python train.py --n_layer=11 --activation="squared_relu" --balance_bias=true --steps=4383
Below are experts of layer 2 (counted from 0) of a mixture-of-experts language model. Rows are named router (the router's row for the expert), up (a neuron's input weights, with its number) and show model dimensions 0-95. Each number is 50 + 12 x the weight over its row's rms, rounded and kept within 0 to 99.
After each expert's rows: "comes after" lists some tokens at least twice as common just before its tokens as in all text. This comes from a sample of Wikipedia text that the model never trained on. Tokens count by the router's weight.

# expert 105
router:47 46 47 70 54 47 53 53 33 30 42 39 54 64 77 41 40 68 57 18 57 34 49 55 58 33 56 34 55 77 53 53 73 43 79 46 35 50 82 60 47 43 55 73 54 56 56 52 61 49 31 41 48 53 68 56 49 65 46 50 43 43 52 46 44 31 55 55 46 53 49 34 63 31 68 57 62 59 69 65 30 53 42 50 29 39 64 43 32 35 30 44 46 35 43 49
up0:65 40 61 37 65 59 54 51 33 62 58 39 44 67 45 54 34 47 53 59 22 51 51 68 39 37 71 45 54 42 49 36 48 66 26 65 46 48 60 57 42 35 74 46 58 26 34 84 52 56 64 48 41 42 59 61 64 43 48 38 49 57 41 52 50 44 52 42 70 46 35 51 35 54 47 33 45 32 41 72 44 43 33 65 64 45 40 41 45 46 40 48 54 45 63 46
up1:72 37 66 40 46 69 38 45 51 64 49 62 34 61 44 47 36 48 38 41 52 52 58 47 52 44 64 40 42 18 66 49 34 60 58 61 49 42 43 75 54 43 80 51 44 30 19 76 65 55 30 61 59 54 69 48 49 63 67 53 58 70 41 42 51 36 57 48 37 42 33 59 44 68 70 51 41 63 51 58 69 36 40 36 65 60 45 36 30 43 57 36 56 48 43 43
comes after: " |", " the", " a", " and", ",", " was"

# expert 115
router:47 64 39 35 41 52 33 63 50 54 56 44 50 67 54 39 50 55 36 64 69 37 43 64 75 56 68 42 37 44 48 52 31 54 63 46 60 54 40 47 49 61 53 63 48 74 37 44 68 57 46 63 48 55 61 58 51 46 56 38 48 51 21 31 44 45 64 53 48 53 41 38 42 31 73 52 55 91 50 48 51 32 15 54 62 47 47 44 34 38 51 34 60 48 24 36
up0:39 45 50 53 48 50 41 57 44 40 58 46 49 50 63 41 28 66 49 63 25 43 46 65 49 25 54 49 59 54 23 54 63 67 58 45 30 56 58 50 51 45 73 70 48 62 54 51 42 58 50 47 48 47 65 56 50 51 33 61 46 62 29 41 48 62 55 46 44 49 52 32 40 73 50 50 61 53 20 68 79 50 39 55 56 38 38 50 44 39 50 37 53 58 59 37
up1:46 46 56 52 25 50 63 64 38 39 46 62 54 58 40 39 44 67 54 57 70 43 49 44 69 40 60 64 19 37 38 35 59 44 57 38 70 40 45 68 51 46 41 66 40 61 74 46 45 44 48 57 74 54 50 41 43 16 54 20 47 76 46 45 57 45 55 47 54 47 25 49 53 39 75 75 51 63 81 51 55 46 38 52 51 51 53 69 46 34 42 51 67 57 32 36
comes after: "it", "at", "ist", "t", "op", "ur"

# expert 167
router:30 67 60 63 30 34 45 61 64 67 64 81 61 43 61 40 46 87 60 49 46 45 31 54 52 56 64 46 61 59 52 37 65 62 36 39 61 57 42 54 42 39 47 43 53 61 47 34 55 49 42 46 52 50 45 54 27 54 47 53 41 52 49 44 37 26 35 53 57 58 32 36 34 66 49 56 46 59 67 42 41 61 44 39 62 53 21 60 55 40 58 49 59 41 24 44
up0:55 59 28 21 57 59 28 52 70 25 35 52 52 46 60 35 46 53 67 51 61 56 62 55 55 33 38 43 42 63 60 56 58 45 61 57 44 35 44 58 42 67 63 51 65 64 45 60 51 28 34 73 40 71 52 48 34 43 48 48 48 51 23 46 54 47 43 62 54 52 69 41 37 74 37 60 65 76 51 77 57 31 53 77 64 57 56 44 47 43 36 69 59 53 53 23
up1:36 60 46 31 39 42 31 64 43 44 19 53 55 63 68 51 37 59 37 59 38 71 68 55 71 40 51 39 40 63 59 46 44 42 60 55 45 52 66 70 48 60 32 51 62 52 51 48 72 48 54 66 66 72 49 32 65 28 48 43 46 36 29 33 57 53 66 56 47 53 58 35 43 50 50 58 62 72 64 54 61 46 30 38 61 48 57 42 43 43 50 31 48 57 47 56
comes after: "b", "w", "n", "er", "d", "z"

# expert 174
router:50 60 40 47 37 50 76 53 41 38 29 34 43 52 44 61 42 35 49 41 36 41 57 58 38 57 58 65 43 53 47 34 57 59 46 51 37 45 46 54 47 63 43 69 48 47 39 53 48 40 27 49 54 59 52 80 48 56 60 56 32 15 42 51 45 57 47 51 31 47 56 40 27 36 60 34 46 57 61 61 42 64 45 55 45 39 50 47 39 42 54 25 57 32 44 47
up0:57 52 62 49 32 63 32 41 44 49 55 46 61 71 55 71 64 66 41 48 55 63 45 47 49 37 39 29 54 73 56 35 60 44 40 52 39 79 47 69 41 67 64 52 68 66 40 42 49 50 41 75 61 56 44 51 48 44 28 47 77 57 64 49 62 40 54 53 64 60 35 62 61 39 51 57 73 63 65 44 56 38 30 41 62 48 59 48 39 49 34 58 57 58 59 57
up1:69 69 45 48 44 69 31 59 29 58 27 63 61 65 30 75 68 56 34 50 38 60 52 41 60 34 41 30 40 66 56 46 48 43 61 49 58 45 49 62 43 50 57 65 54 47 44 60 44 45 45 43 44 60 75 55 50 68 59 56 61 65 31 41 71 39 58 54 46 52 56 39 73 66 80 54 63 64 36 51 62 39 48 46 49 39 49 33 24 24 46 60 57 60 45 50
comes after: " |", " the", ",", "-", ":", " and"

# expert 229
router:41 56 38 58 27 35 50 62 29 42 40 50 39 45 54 61 47 39 39 24 40 48 66 40 70 52 56 56 60 86 39 43 62 51 56 40 57 41 44 62 33 57 46 53 61 70 64 51 48 48 42 53 78 45 51 50 52 77 57 51 34 34 32 68 47 35 54 60 48 40 60 50 38 59 53 53 58 56 38 52 63 36 40 23 52 38 67 60 41 35 51 33 54 74 46 50
up0:57 51 23 38 48 27 49 50 36 41 61 49 76 40 46 76 48 29 33 45 51 38 47 76 69 60 40 56 60 41 43 53 37 37 43 59 44 83 47 22 40 59 51 59 45 68 43 38 57 48 27 53 56 48 48 61 54 58 69 79 41 49 33 46 50 39 61 46 45 40 50 54 68 54 48 36 47 66 31 43 47 30 33 38 44 41 60 41 32 40 34 37 51 42 41 51
up1:52 58 58 75 67 60 57 61 46 38 46 71 43 62 40 46 53 58 43 36 46 52 53 50 36 44 37 54 61 37 63 57 57 54 56 57 60 70 44 29 76 54 57 58 30 23 39 55 67 52 62 50 26 41 30 47 42 45 40 49 44 64 47 47 47 52 36 50 58 43 51 52 52 57 55 55 53 81 37 48 33 40 48 24 51 67 45 54 52 46 48 20 53 46 52 49
comes after: "ed", "s", "ing", "ated", "ation", "ted"

# expert 34
router:61 72 50 59 48 63 57 54 55 52 37 39 27 62 45 67 54 39 50 53 52 55 64 52 50 50 41 35 55 67 24 53 41 50 68 48 49 46 54 53 67 46 43 51 78 56 50 45 41 43 43 59 56 55 76 26 50 67 51 53 43 39 46 49 66 53 53 78 49 40 50 26 46 71 61 36 55 38 48 58 55 61 46 24 45 32 35 41 53 32 48 49 38 48 54 39
up0:51 48 52 60 25 47 39 61 41 46 44 53 50 66 33 25 29 67 44 43 49 62 30 54 66 43 38 43 50 65 49 40 58 51 49 44 58 62 55 65 42 62 54 54 48 53 61 51 56 56 42 46 42 49 46 50 37 36 46 40 54 66 44 60 41 52 40 45 67 58 36 52 47 61 51 61 63 68 58 55 39 34 44 39 54 45 56 60 51 32 62 43 67 45 34 69
up1:45 71 37 54 49 49 57 72 45 49 31 55 45 64 65 50 45 51 47 41 65 44 47 55 52 30 57 49 62 56 63 43 67 44 51 46 63 56 59 51 41 32 74 44 50 54 43 66 46 58 39 41 45 78 50 67 52 38 37 38 56 51 28 37 56 70 46 42 64 53 49 34 50 50 63 43 79 70 60 50 58 26 32 55 30 50 39 48 30 45 72 39 78 65 53 44
comes after: " ", " (", " the", " \"", " a", " and"

# expert 178
router:68 65 43 37 49 72 36 56 56 51 50 52 73 34 60 40 40 44 60 49 51 66 45 71 53 33 58 57 53 82 35 52 62 52 43 39 48 46 46 46 35 43 59 68 53 70 55 56 36 50 24 54 38 44 72 33 63 45 52 46 46 23 34 28 67 31 48 40 61 66 46 35 60 64 76 64 64 64 41 60 65 63 38 57 55 20 46 32 48 50 57 42 52 54 31 55
up0:35 49 47 40 25 51 45 63 33 48 65 42 52 58 51 56 53 44 32 59 40 53 65 55 55 45 68 50 55 37 65 37 57 41 44 37 43 50 40 49 46 57 34 44 48 30 35 45 52 59 40 30 47 63 56 60 48 43 55 43 56 46 56 52 38 62 43 66 63 45 56 36 59 61 65 38 39 75 31 40 28 52 48 52 68 37 38 51 38 44 41 44 57 55 56 55
up1:70 59 49 47 38 89 54 49 56 43 25 33 53 40 34 58 69 51 44 36 53 72 62 43 75 65 50 52 51 51 81 46 44 46 67 42 46 53 45 53 59 50 29 43 63 39 58 68 60 40 33 64 36 55 64 24 42 36 55 40 66 59 52 48 40 44 77 59 68 54 70 48 52 53 53 47 65 32 32 42 69 56 41 59 46 46 50 48 42 44 43 80 54 41 40 42
comes after: "c", "or", "ci", "ur", "duc", "al"

# expert 85
router:31 64 63 34 34 87 36 64 41 52 47 39 45 26 41 55 45 66 41 56 53 46 49 54 46 52 50 47 32 62 40 38 59 68 78 63 51 46 58 63 55 61 37 46 57 69 73 52 43 28 52 44 38 82 50 45 68 41 50 28 60 54 34 66 36 46 60 67 64 49 50 45 48 73 69 51 68 56 66 54 59 45 45 52 54 45 55 57 57 22 60 37 60 51 42 33
up0:74 45 47 67 47 42 59 70 63 25 36 66 43 71 55 45 37 46 58 41 45 60 57 60 63 40 63 39 50 55 57 43 44 40 54 37 75 62 50 49 53 59 42 39 73 25 36 51 57 54 30 65 58 62 33 46 32 63 54 33 48 51 62 44 61 47 43 42 58 65 33 42 60 44 71 63 59 50 66 55 50 57 56 41 53 45 49 53 43 49 18 62 75 51 39 42
up1:49 37 57 53 36 61 54 56 58 39 37 66 52 49 59 47 53 57 60 53 61 57 43 39 65 33 57 35 61 70 56 36 34 42 46 28 46 46 54 49 64 44 50 75 49 48 34 63 49 34 33 60 69 27 57 44 30 45 47 46 63 47 45 51 65 45 31 39 49 61 52 29 50 74 59 45 56 56 35 44 54 63 60 25 38 44 54 72 39 28 25 35 68 53 38 50
comes after: "s", " ", "as", " re", "en", "ba"

# expert 193
router:50 55 48 88 52 53 54 56 33 41 38 44 59 42 57 35 55 42 50 53 66 34 47 53 49 36 64 62 55 51 46 69 53 49 44 43 56 39 51 61 47 42 34 75 47 58 45 53 65 37 41 47 67 47 61 57 22 45 49 64 64 37 52 64 55 51 49 66 48 64 58 37 62 26 79 60 61 56 56 53 57 70 53 44 21 61 20 50 41 34 28 45 45 50 50 44
up0:66 56 35 47 51 72 41 62 61 52 31 50 43 49 59 43 43 53 44 45 46 45 39 51 74 43 59 38 26 81 48 35 64 59 47 62 21 64 52 63 60 49 47 39 57 64 54 75 49 54 46 60 34 70 50 50 55 33 34 44 41 72 39 57 24 51 35 38 32 59 30 39 37 50 72 54 62 56 50 45 50 59 45 39 49 37 56 39 53 33 63 39 78 60 31 51
up1:42 65 53 35 42 62 30 69 63 31 44 50 47 67 52 60 44 51 43 58 64 48 40 37 71 53 52 27 30 35 28 44 39 49 44 63 51 55 41 60 55 73 56 51 64 55 47 57 53 42 56 61 44 71 57 42 51 31 74 46 54 46 30 63 55 34 47 46 47 42 55 51 38 47 64 40 56 62 61 65 69 53 32 60 59 33 42 67 43 41 38 40 52 73 50 62
comes after: " |", " the", " and", " a", "|", " of"

# expert 221
router:49 70 43 57 45 43 79 51 65 55 46 53 30 59 45 71 49 51 49 51 50 39 70 37 61 43 46 56 59 48 35 49 72 46 80 65 52 49 66 41 56 48 38 60 49 49 23 29 32 38 39 59 68 70 67 45 62 46 46 42 43 48 58 66 30 37 45 33 49 33 55 39 42 52 56 47 41 57 56 56 60 73 75 61 61 37 42 49 50 30 62 41 62 28 62 42
up0:52 71 47 47 33 69 32 79 53 64 29 53 48 41 38 36 38 48 39 51 57 67 54 65 65 37 54 48 66 57 35 52 70 46 43 64 47 72 44 46 43 51 42 51 49 47 55 64 45 36 57 51 32 61 55 55 35 53 39 65 56 47 35 56 59 13 69 59 56 59 44 33 60 54 53 41 51 53 51 61 61 58 28 36 61 42 39 54 34 33 55 57 40 57 58 49
up1:66 65 40 35 31 36 33 66 41 22 27 52 48 30 61 49 69 41 69 71 57 43 69 60 74 31 41 34 40 65 48 52 40 50 64 47 74 51 29 58 59 44 60 46 47 59 60 59 36 64 36 49 48 48 61 42 46 38 49 45 70 61 53 50 55 51 39 53 55 46 47 43 39 48 45 67 68 57 48 61 60 63 36 62 29 50 37 41 46 56 60 51 54 50 52 54
comes after: " the", " a", " and", " to", " was", " of"

# expert 165
router:35 53 47 63 39 77 43 42 52 51 67 60 42 50 59 66 40 51 41 64 45 55 30 51 38 50 66 44 54 55 26 44 52 67 62 45 34 25 54 36 36 43 43 66 30 45 39 69 36 38 34 45 19 51 60 51 60 61 35 58 48 41 42 60 34 53 56 76 53 47 40 29 54 39 61 32 54 59 51 68 58 63 38 31 49 28 28 45 54 38 58 31 43 53 38 43
up0:52 47 30 54 40 82 36 55 66 56 36 48 52 68 59 37 52 43 62 47 72 49 42 41 42 34 57 23 60 48 75 47 63 51 57 50 43 44 33 62 40 55 32 51 56 54 58 50 34 34 19 54 48 47 74 59 44 40 58 40 35 55 33 46 48 47 52 62 44 63 44 46 44 48 65 50 54 59 51 59 45 44 47 63 71 43 48 59 44 25 42 41 40 54 42 57
up1:87 50 47 36 61 51 48 68 41 29 53 53 32 31 43 52 36 55 52 63 37 38 59 30 44 20 55 59 43 43 53 47 46 40 73 35 51 74 59 50 38 38 43 42 42 61 37 55 60 38 41 56 48 46 63 41 49 68 48 43 55 48 33 62 46 20 51 48 44 56 31 56 34 62 54 56 56 54 63 48 53 51 35 43 55 35 53 28 36 41 48 27 75 56 54 53
comes after: " ", "n", " b", " d", " V", " f"

# expert 141
router:69 53 59 41 60 52 34 65 49 49 42 88 54 68 49 35 46 62 42 38 56 55 61 36 54 46 57 33 64 54 59 54 34 47 41 61 54 33 54 72 60 48 61 74 60 47 51 39 46 35 41 56 45 57 69 51 56 34 53 57 27 57 41 29 59 35 55 78 61 43 54 56 37 55 54 56 44 66 24 43 69 45 50 36 48 46 56 22 48 46 34 40 56 41 48 55
up0:43 61 26 34 54 40 46 56 63 43 50 46 46 47 31 61 47 57 64 45 40 55 40 56 56 53 42 56 35 69 37 31 46 41 45 69 65 65 54 53 27 39 54 39 51 77 46 65 60 53 41 47 47 66 55 50 53 42 73 32 45 64 45 56 63 43 64 45 53 45 44 27 49 22 58 56 61 85 56 65 57 37 23 66 58 49 50 58 31 39 42 44 65 27 38 52
up1:39 72 49 32 49 54 33 55 55 66 57 39 60 73 58 39 43 56 43 48 43 56 45 59 61 39 54 25 56 71 62 43 84 46 53 60 45 59 56 48 47 60 31 41 58 45 50 56 64 59 66 59 50 51 37 71 50 40 57 60 51 57 49 59 44 13 31 35 41 69 56 37 29 35 50 48 40 39 34 54 30 50 59 34 53 67 48 50 39 45 54 48 54 34 55 40
comes after: " of", " in", ".", " to", ",", " and"

# expert 156
router:79 54 26 64 29 36 54 57 63 57 39 65 55 55 58 76 62 32 41 43 47 47 52 57 64 48 31 40 49 57 61 58 33 54 33 57 63 64 35 50 50 65 44 51 32 64 22 55 77 58 52 44 47 52 73 51 56 45 56 57 36 52 53 37 50 35 72 65 45 51 61 65 32 68 59 33 48 97 51 60 57 34 49 28 39 52 45 52 61 44 51 39 59 48 47 46
up0:39 75 59 52 56 63 52 52 35 51 39 53 54 45 68 52 26 49 41 80 48 46 59 44 52 46 45 51 67 57 43 45 64 59 48 42 44 63 48 60 50 30 40 63 49 65 51 47 40 45 31 56 51 55 46 38 56 59 42 31 57 49 31 63 54 55 35 32 70 50 45 33 42 54 78 53 65 70 56 42 42 60 54 44 64 49 58 47 36 52 45 52 62 42 26 39
up1:57 56 40 72 37 53 54 59 36 51 56 46 49 50 48 59 68 62 45 30 57 58 73 44 82 31 55 62 53 44 38 48 57 83 39 60 58 44 47 54 44 61 21 33 42 24 53 46 45 51 52 44 40 60 38 56 52 62 34 33 49 77 31 44 49 52 40 55 59 52 41 31 31 55 48 55 49 62 37 40 66 54 44 49 43 68 63 58 46 49 58 56 51 59 50 58
comes after: "'", ".", " that", "v", " who", "age"

# expert 65
router:55 51 68 44 33 45 31 78 51 60 36 72 59 52 44 59 44 56 49 47 68 40 44 23 60 45 45 49 44 37 45 53 63 51 49 52 54 32 46 61 65 46 60 64 56 47 46 50 49 38 34 78 63 52 58 57 55 48 51 34 40 50 39 50 44 65 67 48 67 61 51 52 70 62 50 59 55 83 45 48 52 52 40 77 48 44 37 70 53 53 26 50 62 57 56 41
up0:47 62 36 58 40 54 37 71 29 47 51 36 55 42 47 49 69 60 54 51 51 63 69 57 56 46 57 40 32 71 53 39 42 61 67 65 41 78 75 53 44 63 53 63 64 80 40 52 67 46 39 48 41 49 65 55 37 46 34 57 70 42 30 48 41 41 40 64 77 62 75 46 55 44 56 56 63 37 42 76 65 58 39 56 60 44 62 47 46 49 50 27 59 39 44 49
up1:65 63 37 34 56 55 58 49 45 31 38 58 40 48 62 53 51 49 59 54 60 55 42 49 54 31 52 45 44 69 72 47 52 49 74 64 47 52 46 61 49 41 56 70 46 58 46 59 50 36 25 54 47 80 38 37 44 39 56 43 53 50 39 44 30 22 63 53 31 52 24 47 16 55 67 68 55 68 36 66 74 56 45 48 58 56 71 48 44 37 41 50 64 49 40 52
comes after: "or", "on", "n", "tor", "er", "it"

# expert 27
router:52 46 46 28 18 45 50 59 60 59 43 35 57 62 36 62 35 39 64 36 53 51 57 52 65 42 67 39 64 72 45 42 51 63 56 48 59 59 52 73 18 43 45 33 66 40 62 40 39 56 47 46 62 50 64 40 44 23 58 34 43 53 47 57 38 65 35 73 81 53 48 56 22 43 53 54 72 65 50 59 50 54 48 44 45 45 43 36 42 53 55 37 41 57 39 49
up0:69 51 65 51 20 60 42 49 44 47 41 41 31 68 41 69 34 63 36 42 35 44 58 50 33 32 58 53 22 73 58 46 41 57 53 72 51 60 41 66 49 57 31 39 52 51 39 44 49 43 60 45 47 56 51 46 53 29 36 43 25 69 58 54 32 45 49 54 65 46 63 55 34 51 52 33 64 73 54 49 34 47 55 10 44 48 62 63 27 51 49 35 42 55 69 48
up1:40 69 48 64 32 82 31 52 69 34 51 49 41 43 61 40 43 56 40 68 79 39 46 42 66 35 54 32 40 59 62 30 67 33 56 60 30 39 59 36 67 49 69 56 57 51 49 53 54 37 32 58 44 49 50 31 38 51 37 72 56 43 21 63 46 33 50 66 57 55 55 22 68 55 81 40 61 42 51 81 39 68 42 50 49 40 49 50 53 51 40 27 57 39 44 42
comes after: ",", "s", "ed", "ing", "ation", " University"

# expert 59
router:61 54 38 54 57 49 33 62 43 48 31 49 34 52 58 31 55 46 59 39 41 76 79 61 37 50 40 57 57 47 51 55 49 60 74 62 42 69 59 55 67 55 55 45 52 49 38 67 37 41 56 48 60 62 59 55 59 52 23 54 45 33 50 51 34 58 34 56 51 44 39 44 49 25 44 43 64 49 38 58 56 66 45 52 20 45 48 34 17 38 42 33 48 37 45 54
up0:43 65 43 38 37 57 32 58 49 41 38 40 59 52 54 61 47 70 44 47 55 43 52 49 63 65 36 40 57 58 41 30 75 30 36 53 56 37 50 71 47 53 57 35 56 67 65 52 57 62 24 71 57 62 64 66 60 62 61 31 44 55 35 42 52 35 59 41 51 53 34 50 57 61 67 23 38 47 48 38 44 60 37 47 51 54 59 50 39 51 25 38 68 49 56 40
up1:67 45 37 61 51 57 30 50 47 34 14 49 34 46 43 68 39 53 55 56 50 36 48 46 56 44 39 38 38 51 59 51 81 51 63 36 54 35 39 63 41 36 64 63 70 60 58 38 46 32 47 71 61 58 48 38 50 54 53 32 63 52 31 47 48 45 46 62 48 62 21 33 69 47 63 63 58 71 71 55 56 44 46 39 49 63 51 32 58 34 34 67 79 53 39 39
comes after: "\n", " \"", " (", "==", ".", "==="

# expert 43
router:33 64 27 51 34 40 36 65 53 51 44 53 45 47 66 68 44 43 55 37 49 54 40 62 71 14 43 44 52 59 51 54 77 45 44 57 41 43 58 67 54 38 60 55 66 67 49 42 63 56 28 52 57 36 48 49 53 58 49 54 51 74 25 51 37 55 48 55 56 55 18 48 40 58 56 54 54 59 67 38 60 53 36 29 44 64 46 29 49 51 46 50 53 50 38 58
up0:31 55 64 48 43 50 47 31 68 67 30 43 22 49 67 55 57 54 40 39 47 57 46 38 45 36 56 31 36 44 60 70 39 34 38 35 42 41 68 60 48 38 55 53 35 42 59 45 43 51 42 59 45 64 35 71 57 41 39 39 64 49 61 46 38 39 51 64 55 67 39 46 46 62 53 40 46 33 45 49 63 59 46 36 50 62 58 49 56 51 33 29 43 27 37 56
up1:36 58 29 42 33 54 50 48 45 45 53 29 66 56 53 31 26 70 47 52 58 53 61 49 77 52 33 60 64 51 58 48 36 76 35 71 46 49 64 51 53 38 57 39 52 53 49 56 32 39 35 37 41 54 63 41 42 36 50 48 42 40 45 53 50 58 45 57 36 37 39 51 59 62 54 47 55 46 72 40 57 29 57 39 77 60 54 55 51 50 59 40 58 47 40 38
comes after: "ar", "ri", "or", "r", "ir", "b"

# expert 169
router:51 59 55 49 30 51 53 62 33 30 43 60 59 58 48 43 38 48 44 57 59 64 36 58 49 45 44 61 27 51 48 45 41 62 45 07 51 43 39 61 70 40 47 59 25 34 72 59 56 39 53 64 41 47 49 50 44 52 50 59 53 44 49 51 33 59 67 50 32 57 41 45 44 48 58 26 58 70 45 65 47 52 45 34 43 56 65 49 63 39 44 43 59 50 53 56
up0:51 61 51 48 58 65 35 61 49 42 36 68 47 67 50 44 56 46 64 67 70 68 59 65 57 24 41 38 56 75 62 44 44 36 39 64 42 63 82 46 40 51 56 69 55 63 52 46 50 33 48 58 43 78 44 25 36 42 48 39 57 38 45 62 60 47 50 53 52 43 62 31 45 51 69 84 61 47 49 55 54 49 46 56 48 26 67 47 42 40 60 18 57 42 58 46
up1:59 61 43 52 65 70 42 49 27 48 38 60 51 46 50 40 62 52 60 53 46 44 52 74 62 40 50 52 56 62 53 41 56 38 61 47 56 73 61 55 36 34 39 27 44 66 52 46 64 59 38 49 51 40 54 35 50 65 44 34 33 45 42 39 55 39 55 60 59 48 42 33 39 55 55 49 77 57 52 81 49 55 37 38 48 47 52 37 38 51 47 29 69 32 38 51
comes after: "-", " |", ",", " and", " of", ":"

# expert 92
router:33 86 38 26 47 43 45 54 38 53 48 51 48 54 59 62 57 54 43 57 49 65 42 51 72 52 58 29 55 53 77 46 55 37 39 43 30 49 71 42 45 69 55 70 45 43 39 70 53 50 33 47 57 65 41 40 40 44 56 29 28 44 35 57 55 46 46 54 64 58 49 46 56 33 62 58 55 81 38 52 57 33 34 50 75 51 45 34 35 43 44 28 43 50 55 55
up0:75 58 35 53 35 48 31 42 43 57 56 57 46 57 45 56 40 76 23 33 49 49 38 65 59 46 39 65 49 51 64 52 43 54 56 55 52 77 40 52 66 74 72 51 58 46 39 57 46 55 48 52 46 45 57 38 47 16 50 41 43 67 40 52 47 38 39 57 59 59 22 66 68 47 49 82 54 66 67 50 44 44 26 44 56 59 45 25 47 51 46 47 56 32 64 51
up1:50 69 47 55 55 60 33 66 57 48 44 54 54 43 46 42 49 49 54 50 58 49 58 39 60 42 44 31 33 59 42 38 62 38 67 46 41 47 43 64 54 49 57 47 62 67 53 47 44 41 48 70 28 71 63 50 28 75 46 40 70 50 31 65 57 40 68 62 44 68 58 36 48 59 61 62 63 49 58 69 44 53 36 53 52 57 55 44 69 46 39 65 55 44 48 37
comes after: " f", " st", "ur", " part", "ent", "t"

# expert 23
router:55 62 38 57 42 31 39 72 54 53 42 61 49 52 47 79 55 40 64 43 62 48 57 32 53 34 61 53 34 64 77 37 61 63 37 53 47 52 59 38 50 58 51 42 61 42 42 58 47 45 49 54 54 39 46 60 34 47 55 59 51 49 32 68 65 41 46 57 43 55 38 65 35 25 66 44 56 74 69 41 58 50 45 38 29 54 52 41 22 36 43 57 66 53 67 36
up0:42 63 59 59 54 61 53 64 48 32 34 55 54 49 78 56 43 61 45 65 67 36 45 55 71 46 72 45 45 42 59 45 55 47 48 37 63 46 60 59 65 61 37 65 61 55 44 44 56 38 58 58 53 54 22 41 24 42 45 32 57 52 26 25 55 50 47 55 35 56 22 44 47 45 66 67 61 70 70 53 48 48 46 63 56 50 71 50 44 26 25 57 75 52 59 38
up1:36 49 50 48 46 50 41 64 46 44 59 45 50 38 65 51 56 50 40 57 51 63 40 43 61 55 33 40 61 41 65 16 34 48 48 28 64 51 58 51 48 44 33 43 67 64 59 55 43 48 50 42 28 54 44 68 37 59 47 40 36 31 38 60 22 47 69 47 44 31 31 43 31 82 56 74 54 82 57 53 63 52 38 56 46 47 25 53 39 46 61 49 54 46 45 27
comes after: " F", " f", "w", " w", "f", " W"

# expert 171
router:75 67 59 54 63 81 44 55 72 59 41 56 08 62 62 53 54 34 41 63 50 38 75 52 39 33 60 47 32 61 51 57 50 50 33 71 45 47 64 60 45 50 45 43 65 63 56 61 46 50 46 64 52 62 44 31 72 42 37 37 56 41 34 66 67 52 44 70 59 47 50 48 44 48 59 50 64 34 78 48 53 57 37 46 51 50 79 42 45 47 49 47 53 42 32 30
up0:44 49 60 75 44 56 52 56 46 57 42 70 52 39 57 55 54 82 49 52 48 45 54 63 47 56 56 41 39 62 38 42 59 54 42 44 59 59 43 68 28 40 55 52 56 52 34 77 45 65 65 44 41 63 31 30 41 67 39 38 42 47 40 30 60 66 65 58 51 48 31 39 34 45 48 59 47 39 57 69 29 36 51 62 59 36 56 42 54 40 52 34 44 53 52 30
up1:26 39 55 56 45 37 43 73 37 48 46 53 54 29 46 49 50 54 36 44 63 55 25 44 86 39 59 47 27 64 44 44 57 45 50 28 48 42 54 52 42 44 36 67 43 66 27 56 45 52 22 47 68 49 37 60 60 47 55 56 60 51 39 44 39 59 47 51 39 61 44 38 46 61 59 53 45 54 68 44 48 46 64 54 56 53 56 49 28 44 28 41 75 62 45 50
comes after: " c", "'", " co", " C", " at", " in"

# expert 196
router:38 49 49 63 34 62 45 64 43 53 47 67 51 61 32 42 33 42 61 40 55 51 30 59 56 35 50 38 66 67 54 31 47 54 56 47 33 54 35 58 32 58 39 48 47 50 54 54 41 51 44 65 43 58 57 37 61 48 44 56 46 55 41 60 53 41 45 35 56 55 49 47 60 51 68 52 58 43 48 61 44 44 35 26 43 36 45 36 58 36 61 41 71 49 40 51
up0:38 47 41 43 46 52 50 60 52 34 43 43 44 46 57 79 41 44 28 44 57 44 34 58 67 24 35 30 49 80 60 16 47 48 50 40 61 34 52 50 50 46 47 50 50 48 47 56 55 32 45 86 50 45 46 69 53 60 60 49 55 51 19 43 58 51 48 61 53 63 63 43 38 63 52 47 53 58 71 48 58 42 41 49 67 31 48 58 55 40 28 44 63 30 56 44
up1:38 61 39 35 38 62 44 47 39 64 41 46 43 61 62 48 30 49 63 45 46 78 42 71 67 38 41 59 37 42 43 55 44 55 48 48 52 68 68 57 80 46 48 63 49 36 43 55 31 31 59 57 39 59 52 54 24 54 48 45 55 53 54 58 46 40 51 61 72 70 53 62 34 64 55 52 59 54 63 51 61 61 46 57 62 41 49 56 24 57 50 55 69 54 58 43
comes after: " |", ".", ",", ";", ":", "|"

# expert 129
router:62 50 51 78 45 44 62 63 36 44 39 35 69 45 48 44 44 62 66 39 68 46 64 43 61 47 47 49 57 54 34 64 57 53 59 61 48 41 58 48 61 55 46 56 60 58 50 58 64 43 27 46 69 46 35 69 51 56 53 44 52 38 48 57 46 37 40 36 41 46 48 34 50 44 58 52 57 57 73 56 53 77 55 50 58 24 57 49 39 35 47 36 60 37 69 48
up0:30 45 47 42 36 59 54 74 45 59 24 63 58 46 43 47 17 62 63 46 53 41 65 56 70 53 44 57 49 69 51 49 71 56 42 41 49 57 48 56 50 42 65 36 57 63 54 51 49 57 16 48 59 73 47 53 44 52 53 49 59 38 30 43 53 48 38 49 57 50 60 46 50 52 66 55 75 66 63 57 38 37 52 51 39 47 54 60 28 47 55 53 62 57 42 44
up1:67 49 36 40 33 64 32 71 36 47 36 61 36 49 35 37 34 45 37 41 63 41 30 45 51 51 71 41 52 53 46 32 70 24 64 62 44 48 39 59 54 56 53 45 72 56 70 58 60 49 47 60 64 53 50 31 38 52 38 54 48 58 27 49 60 37 40 41 56 45 42 62 39 44 40 52 68 53 45 62 54 47 27 28 52 72 25 47 27 43 48 53 59 47 40 42
comes after: " |", " the", " was", ",", " to", " a"